Weights of a small mixture-of-experts language model, trained from scratch on English Wikipedia.
Experts: 16 experts in each of 14 layers, 128 SwiGLU neurons an expert, 3 picks a token, a softmax router.
Below are experts of layer 3 (counted from 0) of a mixture-of-experts language model. Rows are named router (the router's row for the expert), gate (a neuron's input weights, with its number), up (a neuron's input weights, with its number) and show model dimensions 128-191. Each number is 128 + 24 x the weight over its row's rms, rounded and kept within 0 to 255. Numbers have three digits each.
After each expert's rows: "gets" lists some tokens that make up at least twice as much of what it gets as of all text. This comes from a sample of Wikipedia text that the model never trained on. Tokens count by the router's weight.

# expert 13
router:138171148122161116169132146088110135140111120155142139130150116119126173125128133109075135146171150113177132109109117178126106142158080125197127134113129126125146095118153150151107114112105096
gate0:111131148155211162157147115134102159101110118150168141146131147119120146122106140167125169096158155108171096095112113163141120162159126109140152135115123136147126114142115113113131104129108145
up0:131135160145062117127127137113133115156142166117138126097095103090129146166139118108098117149143152166101165129121142112150099126115116153115161134148117117146151113107149135136128091113182124
gate1:154152087111157161141108117138124136116148144175098111090159138131145183076146149173160133125119145137107109144112117102151127125129132093136104161121106115136147136122113109121168098182083089
up1:156165101153130148103118110108127115114113121151103134089173098156078171121159140142144098094122158117095103147166131114155127116102153086117121109125085116154088167148146125098146085144093130
gate2:134152156134127180136103108105152161118134130106106144148131118081122170117135108106125127109104124105136167122100081109146116134159152106170121178142167121116152119128120121106134098121140093
up2:156119133120128133154068099104153185120126149139128156137149114119093160112128134125125145100123120119174118106105089144160146101150122105177108153099196139106143149134140107128139116152124079
gate3:114127131136107094195158102160092162107089112163118169136154119167138142062144149157138128166112148136135148119108108165176106145092120116128092109145157146129139142162163116145160122091088072
up3:119150154118119152153114065173117099113110121076081174146124115132098147143137119142095108117119158138140117088093120128169168134105102137135094114133112137136124150115142136128152092114079117
gate4:134151098134151135162160180117116106149130119107186130099161171114092108112124127108079133088156163113156144110118136116125111142132093140133143146109072084115140091094164124125177143167136152
up4:125133126160091137129075104128137143124117126186081116132103080102182140149113151121164163158095096128140138091100132147146138144122127133124125155147157121146139134115124143122103129091128107
gate5:155153122114161124093112160124114139134125132149082122088140139126162172138151122126116101096152113124117118177145098140105113099112125111086117140093091141115137075153169085183119159125132120
up5:105121153141118103166159104138118104147097104107158109149148107171125117126119156117108139139091121131114104121094157149102115161144146111155151105160142129146095154114118156074094114140155079
gate6:129135172099130174163132095092124116188095147125130153115119162123087117122170084145152109195129144126158114115128123128155149102138131097158117152129170099134077126159098147107114149111103203
up6:180100121125109148137133121160126180143144117168111134167135108168130180109139155113138116113134106114109136111104165132127129150107121103152148135102090127145102125111093168103151144137161072
gate7:086123121135115185111130121177118108139118140147150131127126066127120128111148152105098105191152094095108124142124145134127127138108160147121153124136115161123100142103134123132084143152105126
up7:122167129141112113135145140101127116142101109103135105131116122102115097169094124140100138098139135169111120134123148110124154107159123114116163122171131127150140123152131167148121114142109166
gate8:160099088088162160142172134163095176118137110108137111094135161105133109162143131108136148125132142137129100086165145089145134144180114100124129132135127150089111158140136142117135160139106103
up8:149084150099149152120148161161112148095140146128100108137138140125137152155123109135142087097107106154147119119136136093135139118171084096120105139109100178081118151138141152129108161160088082
gate9:076092109149118124081110150113111100063133136123143156123139118154098116115134116142128141073114136111124127131167097118147124087088135126117120155153160128137123133129095073150119143094141086
up9:127156147120164147070170145134132141137117148104123153171131154158135123140115159141107139106118110153141084072120133120100154170142184140132143139132110149158131097144128093112115110171161134
gate10:101121162124082138141132110113150111123134122100126121150133133147137089142076144149131157122096142102134110121128145148134076092163102123143128072147139120153142106134115118124061091116112139
up10:128080107114126104110147112112107117109131112194107143145124102135136150108212161100128104116147146103159146150134123132149115195095158117112123126167163138160158142100186122144155149106104124
gate11:112125099104139163166141099101112169175136142145143146154137109113157107174110113128112154106146106117156176102099144133143147169123075163151121114164135137108162100101120164106155142109131097
up11:102111084115138145116141089124152157144099159147121157153148168133126120150138148131129110095110141118140146122127110118155130147105113159141103100129138121097085089124112169088161164119118124
gets: " ", " the", "ar", "4", "an", "9"

# expert 11
router:119168155156129164131137155113090115116156111117138071118112085111181144142154156151110151121143121135109129139138137139118097124129126085141154170145082113130121098122126165146100122137120136
gate0:102070124144093136151101114176174123108146135133096136149096185153139125149161162174133099138105129108096093114138119086153160117136132141102129157134109161124103122142137125154106145103124101
up0:167148103148106161159078098131097120104106126127094125098098132109151183096148141160114124157079138148141179128125142110093139145092146120111152104136116108102102096146119151162167089143141153
gate1:108141108093091115119109162135097110077145121143128169128110154115133116150138145145139135119137138151132093164114127103106077103097144102079103116126114137106112165154107162151105178133113139
up1:167165146128127107130087092143166149139071107177132133130150108132120139147140137145148096137128122114085126131126102133118141112149132134121147137111132152141150127149112119171158142188116098
gate2:130185152128112100140125110135116158089144123104103126113145167148153154100183143196081088135130141167103098074147124131187149161145168135127142131113150134142109117160123156109135109135085092
up2:126146141117101134136170160092131120155170144138105126130176149167153117141123124151068132116143116102166091128145079127167142149092152175070161135132067086173156135176109185119142141133126117
gate3:095149140088125140144101106153138160112153083104152118145125067127120100167097141141140126087115176151107135160096134161094115192104118135146115124130111135099159138143132112128097125127101130
up3:132115141137115063165146102077176114138105110138168165099113139101106148123128135123141107133130145115127111119167156124105151082147057162139100123071172142131097134122146162112097114154155118
gate4:111132139110124142152110092135120107112129117138102137086166085129124123121150118119146131074135113099130127157116135118134136160150124131154124155150114137147121125139136078129114142065113122
up4:116123148119109164103111129130156159097149132134097124091146090146167117123136159137143150080106076149085128181138149097145102078100168088163115119152075097155104132130095111105122157122131120
gate5:140116152153126148138079159132098119171134107130145119154091124158106080105144122159085147132144099135123106132116094118124140143143130130127157153170143123169145141151137109129140126184142107
up5:125109168114112131137171127120100084161103116116132146139195112136141076114127133166118084120070123131136150098128126086110144143167149117140143104145187109086121138143136118146117093134135150
gate6:086149116155112126149132182067140107106146139116127092140146158109124115149110116116110117116152131142139100116143118160148102148131132135124167129108130098105123110104129121111073097100133125
up6:158107149067158096161100107129119145146082118099139151153097131147130171148117159117151117159120163103157183102113133131121147132128111127172143118132107157185150106113132143128158117105113099
gate7:124094111130122155130114127126110125113137102126133108081141096119179184150154141139091142106125129194120119137173114165111100126162144127145141123139091126085107057156150141138143121108097133
up7:126139152094102117152081123136134129148107179145151117157093116078130120141124139107132167153150134082165158119062167118122162183138098163113146132146122130159182148115129144115134122124144141
gate8:114134163099117101143121075105117160096125116144109136131106050112152172130163171128131126124115156127130172134120153130121135135093127122119145135100085129169121150156078080143188128158112145
up8:175091159131125139158107112143104132117139111105144086093137113143199115119130071135118148103119136097162118128133141147162113136152136091116160111137096099112161132160131163120177149149086135
gate9:137093098109126115154142130142096149205117130127157112132148085143150151138146125135124137113202123099151102140078168119180089110129098100169136140139098081094113129146119150123132138138112116
up9:103110150068079146119120140131120128097146104114136103119113144147105144155126130087121130162103140104142124127114118135175136148101137145123145129126093144161105144104140122110116109141134083
gate10:137131109140105120107169087132110141102128143133089117142104146102094081111101110128126123132162147084162151144148169157152100109130068122078155083115082133110215115146149093115116093139128147
up10:123082112172158119103098100114137136111147113127086175114122107156099112113150124164156115133129108117131134161142095136152110093101097097123117132157115080134143106155157130136147131099130165
gate11:126126167153094079110104135152150167113126123113140170121163123119094137112129092118133108073111144145118102140134138117098088116077161074126128126101139126118134169116116098116122157178122132
up11:138115109141086111086114118095118162118098151135123172171153123115084170106172105140130130119146171139127137161109105105137091158128147096132084144100127116142147116115141164119144161108090119
gets: " to", " of", " the", " in", " a", " on"

# expert 5
router:137143149143145103147141150089096100149100114148160104110072149086133140136109146108127126141192168108146141107137140146147083146130074110184150148171127126129166072101154171131103097131145132
gate0:133137089124110168148105092102147136154106129140095098119132146120180166148126131151112106132160133117113143096148118125150114136136117156148114153143165121133121082122099200110121142085138144
up0:118165098158141172105129134181131106175104116093110078113162110126166139139165123142126149166079120154086130131093143167138147085141111179113099101116139147116117107101155111120140145117141103
gate1:098151105088132132129130116142163101135138131133132111106154114147129132131113084149109144121132147125152102114158101113154127095149105156147148137122193107108126148149114132153137101141130121
up1:154136078108162158122118116120113135138079118171092110114098144143109091106135116118151130112157132143165138155121098072114131113121137131141127164120176097129106134118072155108156113142113148
gate2:162117101122103139084122188086144156136108154105152117153133127129129163115148105146162113146150147092151138138158161124176177158144150116173140127154148096165164084149106097142163116109120108
up2:137153115135121118120158175105120171143130113142151090097134141092130121136100133104134141134131101118160157155139068085129136141119106121093151098130169136128115167145094113099135172146103127
gate3:142134149159110128098149146116146148161090167095091107113117144153094102130134085105138146102152114165106143149138131124107129114121159128153095117129122109089118114128087103111113160109094168
up3:131146139131119122125149164130124124110127183134123138134106146150169136130114139126145079064140134103120125131141145105153094158141150106148104143138117130158135117101102151102150120144099109
gate4:125097104113115127105110129112162129083092139200096132140144169139115119100146146143110048087114200098148121115110137073148111088104127156120106151101127149123122132142155118146115117139133125
up4:119113117127110100137123135089084134134115127057173135135119090082136105137079163145123173122135134089169114147148138147153152147155113147155134152127124086171107126125142134156125137142109099
gate5:143159133150122130097104126153086162168153115148125112118112092105091186095130141135084079137164127089163135177116128081137168126115125093128145155103055101116130071142147148143141130166101136
up5:179132126139158138145098103146089104144122127193114124155103110152136133146116126133112093136143124118171126153095108131152136092163073122140119102119148144124133124137153113105128141125155137
gate6:140143168152200124142158093130126123142193147140096149126144118149113174080158098094138104150147119118157139175104120123074069132103138128128168168107151105162138124132127113150136128089123160
up6:130163110108095138107128128149112117128131122158159146124140114089153109168112115140146101149119081138132126074125102187124125107142090126106173135129120063118122150081145134097112133132147062
gate7:137117118130122129164140102159121134128115160120121129135157121133114125129081157153118085130140097153187125140102142080158165097126104139126115133128140160139154140150149200128135098112174144
up7:129130118111112160133111111118113131122144123118146152139096103123160169123174096083083156103175096124157139119161106122072068148151101114106121135136093100120139151119152110142117170134140109
gate8:143077111111109157126130112100083124080146143110107156092117125149096199133137101109135131097127148111131136119142143135142106109128093156158106076160164134119116123147163122131073127159127081
up8:115162114104162162122142140137150137158108173071083110161157151129134094174114133134163136160162093165143113108132141116110098191138142136135137147133095099143132130119093149158114166107143141
gate9:144164174123157155144155114140121120134103100153153110113067097154112143157115122172117161134096155138145127128134131153161134162137108113109109134085114122088146183119148127168116159131161121
up9:110113102168119162148117115089135129170141149071146108164150120106167101137121175117097168163179086131125095094139128131099112129113108151149152148208101076115134125104102161142128104147149125
gate10:138100118126211145140176108101125135081109120104148146099136155152097156128095095125055118123119135176125142082126114172138145093146112177131131114170136087143123084159149095142136089139123132
up10:128084107116128120120125090139103125126081116142166159123122143167103139104104103129141114117094133172095129099119116124128105093132117157125150121105133102073107185137142128105114137143068109
gate11:120156128104127116165140119106111139107143141110125160132095103105133137134169115114127125110127110141122171137085147149146127119110083146100176139140117129125106152143135148157116082149118151
up11:083112131130170161121114127152097155150153107061126069122169113152115124137106106147114150150164109095115096102139127124129127146140150102172113130149130114139152119087131120147141179096134111
gets: ",", " and", " of", " in", " to", " from"

# expert 12
router:147140153143150135143123191113101121128125117154129121092096088113155185152152131134125130145122152127142151124117145142158081144141112152137147133149106096134151092109172141130130114113127107
gate0:159160124127166137132122142149102128093133120171132097113079125134167152127164143171082143103124147102145116137130118149129118151109064125146125144131153111130122126116140151143112131091127152
up0:138174108103156150143146142138143145086110093139113126129128104139133135118134091140117153097102099104118117157126158131107172147086124132106153100128131148135100161120140130121085145105129137
gate1:144128119127104090156132121142118162171097114141112137139134092138142171134126140093105157152137130163105097136117132133124130138116120130094111156099155174133132118129138128147153124113138096
up1:110166098107135117125127133071140119097160138127151169123138143136122076152133151136143116084134117132122156110172127110130110095104151122153145144119091104124170083107090140153099165121140137
gate2:169142126181149092165142136125152136116185145123158110125113122147151099079145159143133185146103132122107118097165157131104143128124102101113121132138140119149178126128155144122120105148144085
up2:102125189169126109092139099109097119104140116103144133126136110133179128150142151175105135138111137099092134108139177125126102105089149134146125089148142150099149163106143129152103175089109141
gate3:153100103104136094112096138116121146087100149119113143096077148123084191100161108134143131132151171102147120169104115093142148076123119147144123110094119130123100092150113099128140107125118140
up3:120123139095114147152142137182103126171106103152092104138165108121138119116134136114144142146139135139138128104127158128101102134108104152153111121137181156149150129124155153068130113090108153
gate4:121122159118141177121131111143085106148129111106154154094104119136117120159111132159128154146124124147102119120142086137104125154162134161113142165123127124131128053118078119129109154150108163
up4:104114098113096075141156120099135098152113107119147108169159134128151106124138158123142106126137106135147143127145167124159099153113127090111093132131132154175101147111154165166130110137097101
gate5:133120132137127134100132094142109137161129168130140136159130120136101128124093137133107133098154125149152112116142162118135148127121085118132190161154065090142079163104139152127167100148117128
up5:148139194105102097178084145128128120094119111133130147096113116123164179135163116114160140163097128087149149079079087138093091133133119130175101122118182127126153121126072098129126138094137117
gate6:116122103134154126091116133137098099143094090138109129124152100134126162127157135119099136146134100101126112144186125145149105115165145146161134072109113094145121082089142122147157091070136097
up6:112105143129177112135112122138089115165104117119101130135119135167141141108176117150132121104117118123130121124137086126132096098123148158160154101124120098111144122147164127129127136111056066
gate7:147125126122138077154143139095118171118075137140102139137093127128115129141159142120118145136157158089172136118123127108101096143105108169096138112100133145156119151150130113120145125127092141
up7:151122147108129155169156109182167130148161101143121128146102127124129127142109118083095116130137104123079119118140094128094176117112149129136137083124118209135170128135080129117138136135085143
gate8:175117108142152122135172148139113098106142146133111123154133130173139130178168145140176125113103155121104135103106139114195089130131127165148110117125130132113108094126113081158149127157158139
up8:138090094127108146136144156151162088150141096149105102180134161109123132154151166106138111161123152143127118151079119140108123187115078175113148096137137123087111144111102139100124103103172153
gate9:145096142131150141123118171137106147087155111136088103105155102159169139101145082181138108092105147158158109112148093111196110136145122151121122089157131081128108136146140131128117177129098142
up9:091141170136131175127126162118109113106115125137138155132154067128118118128124126124101145085106137136067116148099089131125136113146145157176146125141120121137155148137109160108149123111095103
gate10:098100164098148112130143141091141096170100144108125138133116115098151116160095165123141145116155103176157103094125127124135089152143124152111126136139114077102144112085138116141163144131117173
up10:147094129125160135171115128114181107156099116126129139134137086101134116142123160129152138091097154155172116089107157092136133118120144129075113073138174086099135141097128109119125129137121171
gate11:146108153136135153130115126144098101111089128146147121138124141116101160147150111090119123127142135120104137156113099163143113102142112125120170111116145124129119109152151160137113156162098092
up11:159131128138122148103123121114154135162144155165108153142120103136154182088120119135124124129100139177120081103146111116139140134136137141151083121090120114160106107141129106113144133136120122
gets: "\n", " |", "\n\n", ".\n\n", " |\n", " |\n\n"

# expert 4
router:106118117140163136152140161110114123133158102094144074127112132124153104154109152117131138120168118109142137111116148148114088177146103098180156173161106093135131097116145158143123135134148139
gate0:144142117096122128130140136134124072143131149130098080115137106172147121122147118129118145212132146145152135123122181115094141133110116179121100124176136091149127152126166129150087151102111107
up0:118104137107128139131136155085145127095134155128176189155132136061119138144096109154112146095148132123131146113152114155143123134131130114152154101116134153103130101129107145101153122100162126
gate1:123127173155121131074122152142103120143122118121113147152131126096069103171113164113169114152157111090115105145143119127098131112126137126107162169092121082134109171113120130152156116128118118
up1:147130137128148100103106133109156112133134121126086101127110098182114099131124148110167143121134128076097114104130096150095110144103114112108161097099106118146154149132092154159115131131102145
gate2:154151122146077123111153126129119165156149103111129162140130134129096117069159156158116088143130091138119072138119108105164134134098120155087126095133148138147090140117143160090143152132115177
up2:166121148125099167156123154156122091132103117106148143131130088139157162158156125123081145150073137131147152134110135169118129177112090157082146117134099119142157098099132121138109074122161113
gate3:118135186129125171095138113123125138116159124146137132169111140106103114161158177114159110119095169115111116103116122102085184110128109130126137125080122182167127151130122136128070081105128096
up3:135121130104090117104129156136158137105144119125095166123133128139094100099140091140156132100110164091110141156157142139165110105131165128112095105115077111138092164101122118151181149141112138
gate4:139094136133153130151124122160152138123178147146159116144156128166142132187157166132145138131163100126114143133131122139169111175152134134088112170127083155135123145158117154144106144133182117
up4:112081141153150166143124171164149111120170135127162135119146122117105132139114136104147117115097113133138138136130117101155142125133192079078110155139088149132154122171097119115136158131109151
gate5:145136078154147081100131105150091136126159134140108142128118135131133132128155151178139106115151095127108139103138129093102141145092097133092163094119115129106112149124114117141186114163155110
up5:137161133145079109148129096137123153129167149170147184149155168148091084135152157121152113108128128115134113156114105145115098145141110134111157149162153101126146132146111166159165121105108107
gate6:082157104108134108164140137135163122097137123064120116113114115107157109133091105137121137124121185079148108140101107160140079099131077145099134156086121143136131105104104087135097142168103089
up6:146096179151116138128133136100096095131112124170119165114142111153100139099148128108122143146105095142135126126137153121113161138158138123141141110149129144162116118163136131102165099081115125
gate7:128111111121107153125156176115098140095178143146125122160062101115130121147115140136124137089130104131143115168110104143114092112172101112129163122155141108141105128099102111106166091112109148
up7:125072127112124167105150150143122137083193097096123136139102136135120129140124126161153122053105093119136124160145115119141114109129122123155190110126119102145122175150103080092146128144118142
gate8:111145116145125177097150141134129130122124156084112133134119134111132134116081137149087170165174063116143150156098150110121139177120146096138135174120079148082162114115120101153158121091167105
up8:136148110128137186110125145123145139118120149094098121160155159167134124135071124136141145147138058159125120139111118091115109149117129097109102133115055140116139111143080121098158154100146148
gate9:116095148142155117116164118142127127187106154116145146154130095109121152139148110139095101157140129167137122083078153142167171149139123125103109131094104099156163124155164137116162110170131136
up9:139161077109115141158114171084131154096166137104148133115100156102135111177120117113125124109162151095105136168164087129099084136108094130143151123166129157105135128114107116153100149109138116
gate10:134162116149149107148140116153119178128125136146129131185108126143145168102147126141119166122153134094138083109102149105131153130124129121156092149097114100139135116145127099131144134114097132
up10:123098151142126093146081103077123135108126127105142168104133118136158107173119117141125109123132126145127165137149120160079121137171145111128192131154112170157119094151108163114134129120112134
gate11:110121086140098158144115121082116144114155141139137106104118136148135127140121132128130107109126129083145159163165149134080111136076111133125151137134098125079123115142130109123148176106124141
up11:160132169113168089133163129162140109142095119126141157127113123084146125113118137109102173147109137156117116103137121164168103083177128150163113152142163136131123158132117160115120077141133129
gets: "-", " |", ",", "\n", " and", " |\n"

# expert 7
router:147130166146139143126147162138135117159123113111158108137116080100143141161135173108108187150124128100145135122104152160113116139166123147121163178148099134148165088099142115139132135136168119
gate0:151120166119160114102097111079138124124151092118119140124103131111147141145106116110093123112098082150091149152161126119113133163153149140151155141141149090131154090153130128161159148128158119
up0:163149061134136160127113114115141137180122130130125082113134137118109123165173116141153118123147118171125141152151142125124132100139089109147123136117095110109118141091161168118153134115090105
gate1:120112170107041096156096131162180103131122153115117149180093127138150120095098128115108102108123133073139126102109139140104183178142124176112173132122131143154149097123127119143133155157121117
up1:103134081154135133146112161118138113141115107155151085118125140135128101118123129091171083124120089135086137171124121110148122089145146110121176120114100111090110126174109105108140135080106120
gate2:122125137123132099104087108140129101126114135137117142142130096161121094099122151146135139110118102120106100110150135109125141081147176174151105123130118158130129111129139092131147130150071167
up2:102083118144148113132117146183146164150091134103107151135140121129160094093094130110157131152118142145148114126135130168145151137129151116094121103101146147134128128121104136146139117123106155
gate3:156094141165119091119141182158162144104142148107128149144143095149119140160128120129190169117109141098130141092125098102161128125144141125136110139128144128158123127128096109102127122124148119
up3:138146058125094123138105152146155139093151117143122157096127126141150143079095090126122145119137137100127164117123128132141128149102123161153149123124077151070162104093107122147121139125073178
gate4:123121107149103127065164135109131163139105149135121125105082113154136119149168149179140122123123142151133136136145157095124102113082164141114109121135086156116140137159122110117100156136085098
up4:159091131086134112130081133149119143141103129141153145134107110139106148116100128113119118127136154128173155161132106138114128136146118107104150141160120117135169117136109147113123124109098145
gate5:137114110133113149131113124166118132125117160119109141136129149134112141151069120130125120106113145167144108087124102096135115149126120180071105111106201097126127159149135131110115110134186193
up5:104126153126124114090124155140087119135135105125162098140121140082126139124135143145112132107155137114130122136124122149139122154105122134153162154143127101094138112141139108128144096156125121
gate6:150143128120152157148154122127082095132119103135135113112125082148139111126135146141116152100148158103166121134140186089101148086143100134125101122142147088170161131115156144162139119116129125
up6:105121123150111177107136157123113111112085134155124166120123091141134089133116120132118161084100147134155134144098134089093128117163153118125093125085149080183126142152126105117129133109150132
gate7:136137125129153130152187150117148130142106126113179080140118130155106138149123121166110157135163136083136174123090107110136114140098123088134127119159126079128117108131117099166113118165174142
up7:100168133159156096146158144170142138130111122084182116134124155143141118134121128132093133165161107121112157119098110138159146102094144132115099074147128103118134143128130133107167145124148163
gate8:097117142144109138101117125116129144091132155127163126149101113132149094127158170113132102147119155077153113141139095139093065143129101132133109169123119108155101103126092113121096102136159129
up8:124123171151124165154082089121092138132159162153134117124128105127130095140114143128121135133128163182130175102100150147128110127116113133114108108125160129135115108132150127120126090079090114
gate9:118142149133179131126095160125135132131150171123110144148133105120133159138110119149136182113146138107118143164141105095128135112148115071144136147129103091112165119154112135106140116139149121
up9:169117133117097106158127141077091086140102125141144083084086149127133119149116165118118113169146150121142120133113094133148080178123114174104123110131117102112111109118150132123098129093082151
gate10:121139110117119160120148136134147117098122145105125145138165086187150116095155153140153157123090128134100119173181127106126129092113122135112108085127144140110126116136103111102133146125136117
up10:140065160141146176136069117140106119128099168149130123132131131167156118084126120131128134077136116085149176151121151141101096137163114074113164123110106059111149110123127147134123141122127126
gate11:138147120120161123146156083092102137086147124129132134114096149101181176122157090106137139149131089102141166159121141139109095126126105096120128124167090107126140115130119108159138129113131162
up11:147118166145103139153118179114121111160159137129132110121113152087085101135105163156114111153172143118108142115125156116133082116154104141166182138134115107140107152094158128168089147126152090
gets: " |", "\n", "|", ":", ")\n", "The"

# expert 6
router:112140142137132158141164168099111128136139103130135080149103095104171119167093136105100167161138084077136145120115163168117116126148109129127182137153104103131149134104157155139100121100172094
gate0:108139115142145120138187145112122158147111109150163115100126143156153107133144113141130115093114148164089145111118120106156143124105145114130092136099132100103158118139125181127108151120148154
up0:133152131126132109124140141104126128146118115126190156113135125120146083151151160120120117179133098094143151137174128137133145123106137120057106152110112142116171137124117151131148134143143106
gate1:116106136095108132097116128124106144116138133137124112136144085151142141128159140109117202136108104133131128145095163121122126124099124185145099126143124135162150137083130094132126126157129094
up1:112172100135137119188101159110123127154104123124152092152122177091129110099132130116121085147114164123145128165135099177156107156144082081141146111098162100145127102131153170130097116143167127
gate2:146103133132123103141144119120134147159126123103136162088118077141167205197127136127096141130110133111112105171145115118118127132134114185121124092162123126153128107110155124108137103109139113
up2:171139119152156117115077072124121164085104142095140158120111124081116108076148123159131123158138179136137162119127158101125132106128109130127107165141107144144142091112103139143172170129119087
gate3:139117130127099094103117104158123163103127142082131101153113107086091117108178122141118141134153146138159182140130126104127107181146100109147142124132107094158094151125125131176172172101111110
up3:134131114163130127099117145163158156132118113138120078133150103142146142107142149099128177137126116167154133154162171094127080158127129123080118104148135176119139163101129125107106171126123141
gate4:126108103147129106117105138096139125169111115165122136137137106124114135143120154119151184184138142161176161162108115142102139137113127137125084110152102129124132148102123091131100107121150134
up4:110150152134155139139110128126132101136136109146095100095142149138179132101121113109103148070122098078138103087155085123152157124135137128136141139125166133114144107131128124131147072085107137
gate5:126135126146124145097143123106134138128155138154124139076146115155141122135177171141126098123152113128114172112123122126159102167127143117134176125155139113158182116102092119167088120114125150
up5:115110145172097132097121090129157107077101135144089137138153152156145146093145123135152086132161135127096145118160120083135129147094121129152157113099133083147122179131085134123111093126148112
gate6:155110133154101130094143167129160159130121103125071154134128101153147086164152157131125099139110108098128104165104133129155173099117153173106179126151122123138151169125117103120100147141114082
up6:128121098095135135081142144130096092141097126152115133122136158113134094131132095132171158091125160130179110144157110133150118150159175130144158093135098181102167116110134112156150134151138122
gate7:153133130120101098126152171128117155096126127085133134133131100106163107149119178106086165115155121104185117134123120157110091124135120130092135124159114135120140080122114110132128158126155147
up7:151152123131111145140140143125143140054161120106087107123168109077156122110130146104117168108158182117128105165145136096108090126133135118105075151124114156090089106108128111128151152122096114
gate8:141122130132169094110131153098128145107103132095141130158115115091124111154144172130141172195141121121149104148161136126094122152160112148151141143137161113116141128103115076159128167147156132
up8:139129166129151122120145101121115111143109125104104143149118113109123132117099134097151096125129105104108121149167144069103084104136137150079128107121141144152136149112121092095143143118090085
gate9:126119172112130135118135136137144134097112150122110145138147129117131093136108126135134177143143151080120084110126112128139161107124160168142139117162172117161150130117134084127110108105129143
up9:108126110159117158142123135130111116158113100174150091059130130152097139122087139090104158155102128098093143117114108134153096156125112141101142147129134120104083132127155145135107118092172146
gate10:134116147124144136140128146125130144120134115141170126141139107158083122144127169176110190123080134145129094117071147104130142189128152083128108179111133078139108137159133111118145147141147154
up10:124138106135170145154171119104139092122113136134157138156165131125112152082113105125117131147139127186122089126090142110118098171164122118172154143108104130088097113121157108120160170183113136
gate11:087119128127077112135161110152146143181122107129146105128129167134099122120087101122093101144141101158128125121097101097149107125112156131145142115124130122102124153105170137132095103123107158
up11:128140117131144090117194125141115167146158143151128139105153140155078142079156133109119121151157116130117145130147107124143114094105144119093117131125148108088141138113150128120109167107136128
gets: "-", ".", ".\n\n", "\"", " (", " \""

# expert 0
router:131161144148152150155146153100110122141126112112137080128115094081150150152089149120091158151188134116142170124092138150125099151166097124155159164168117113138149097113155144158114104129165098
gate0:139112158170099098133115115133111130122101126106086122158081104145177105113139128107106179131179121141107157158091133173115095145139070072101104131106145133121118093143136137119115120163126134
up0:184124089157131108177126137150151120130149136127130150112165154095092119139122119107151152137156182125186095165117146118103154125104140147131121114149093152121097099105139133130138097161145091
gate1:148168143125125130159145161101131105145127131103141107113107112109157138161147161129075152136159140116158183104125153162136122162150073145134134157131127100131165115109159150168123088087143119
up1:136167136107135100141160164100113076140163136176140144113119139111161140129150143109109092173150157099159118085143160167132106133175086118143114116126144101116149103081155149142134109111112144
gate2:166153143137140135159126148127111119157153122136133106132104098079146149160132162095081131108154125109157176112111170145143111141175079126129121129162147117143156089119157121160128109130173102
up2:097092085116102157087114083153163139095124113086082127109158146122080137129114120142159129075115077154079086153151086111137134095065177106129143126133140142138093175138084112102130133123140134
gate3:138133174129134080133162126125128088141105097137152139103113118131141119125123138119098137136142113140181170136119123147155101171164086158155140154131096128146147106116178111143136122103159153
up3:117130130142168092116149164125116104133127135170188112111131142140140138108144136123173093139148131133170156153156126165162098133174065159142162121143099102119140135121135141139130149109131197
gate4:120154104132131138082129082106134168127143149115111113099169117113150151164104073117084122130128097161094137177104094103095157132145150153158177123128128141105106101159123141113090107177129148
up4:139112170101150146167119146119125118140141095158139134188114101128131083126143163152164135140136128086163143107128152127147124148139107111121109128100143120156149128086118121138136118083161115
gate5:136114116103092146133139107094153123150129141078160114159105089124119133160112176159112181154139136104160081147096164143130110122142147138098123150118155140178158131084126073122079127134151107
up5:122142128097137122089120084118107128117156155105165125164107108137149089081107147152136170121125120083112093155152145082094082074138117088083153111119089110116103152136149104139097129163160111
gate6:184108123082118120147145118171150133151117141114116152153157080131128115152106133134132109128137137120156119110116147134127105136154131200114059115093168124144115150124135084148142124119126133
up6:179115105097122103102133136199131135154118146115111140152140081151119125155119115123145129103136146096158126129126135122122098118119139191113058104078145124143134154136128098126130139126113144
gate7:104136167135136078192134125125120175138148146125140101136121149139113139111135142119114102112111129146113154126139118153140152138153116119118140106102138099095126113123180137150141155139146170
up7:116131135131140113180175127104144124134157151126156139119150136132127105074100155144134114107093153141133124131168116153104156141168111125107170104099188091115111125142156157169161139154094131
gate8:128104137141129174119118122128149181115133154108126120133112126132111100111150111155120175091127093166101152148162113123108135107105146120125152155133080150133121115141134123146149186132111134
up8:142095115168117162083144125117154157094153124081134136103126119108112099146148149129106151115142073153078129172168128074119134137127144086115135125129085151107142114139121118146124167141104141
gate9:129115147154134134131123105127183131177098131146137106122166110117141111105150128100123192136146094131127150164078094096086124184120142109090155113144130138102165134133131158109127105159123103
up9:143137115125118107101128121084122127133105155112133115130120080092157166111146161131154148129162069182154121138106105144107129169117110133116154107135110131096176135151110125103132149172068083
gate10:114137113149138140132136115143109119107146106161136116154123163089126109120107138104140113163136115122133142123135138134128129109111119126112125095132129119102126141113157101114122105086157131
up10:123109137120120159131136137102139138158092117098103101092175090134083103130090094101128092085141123099128117154129141171091166154201128139138098160067140130131086150142167156124131114157132123
gate11:119146141160132131180111153098128133152149110096123111123105103096135142159113141108081152149151137082134195102119158168136113164169108134158122153170120138136158122100138144162118094097172117
up11:121097123128109147099135114156150167126098124103118142100155162138090111122093102120109145115143093147101107167142086097127164114115163111128152132137142140132109161166084104111125160122138102
gets: " ", " the", "s", " and", " that", " M"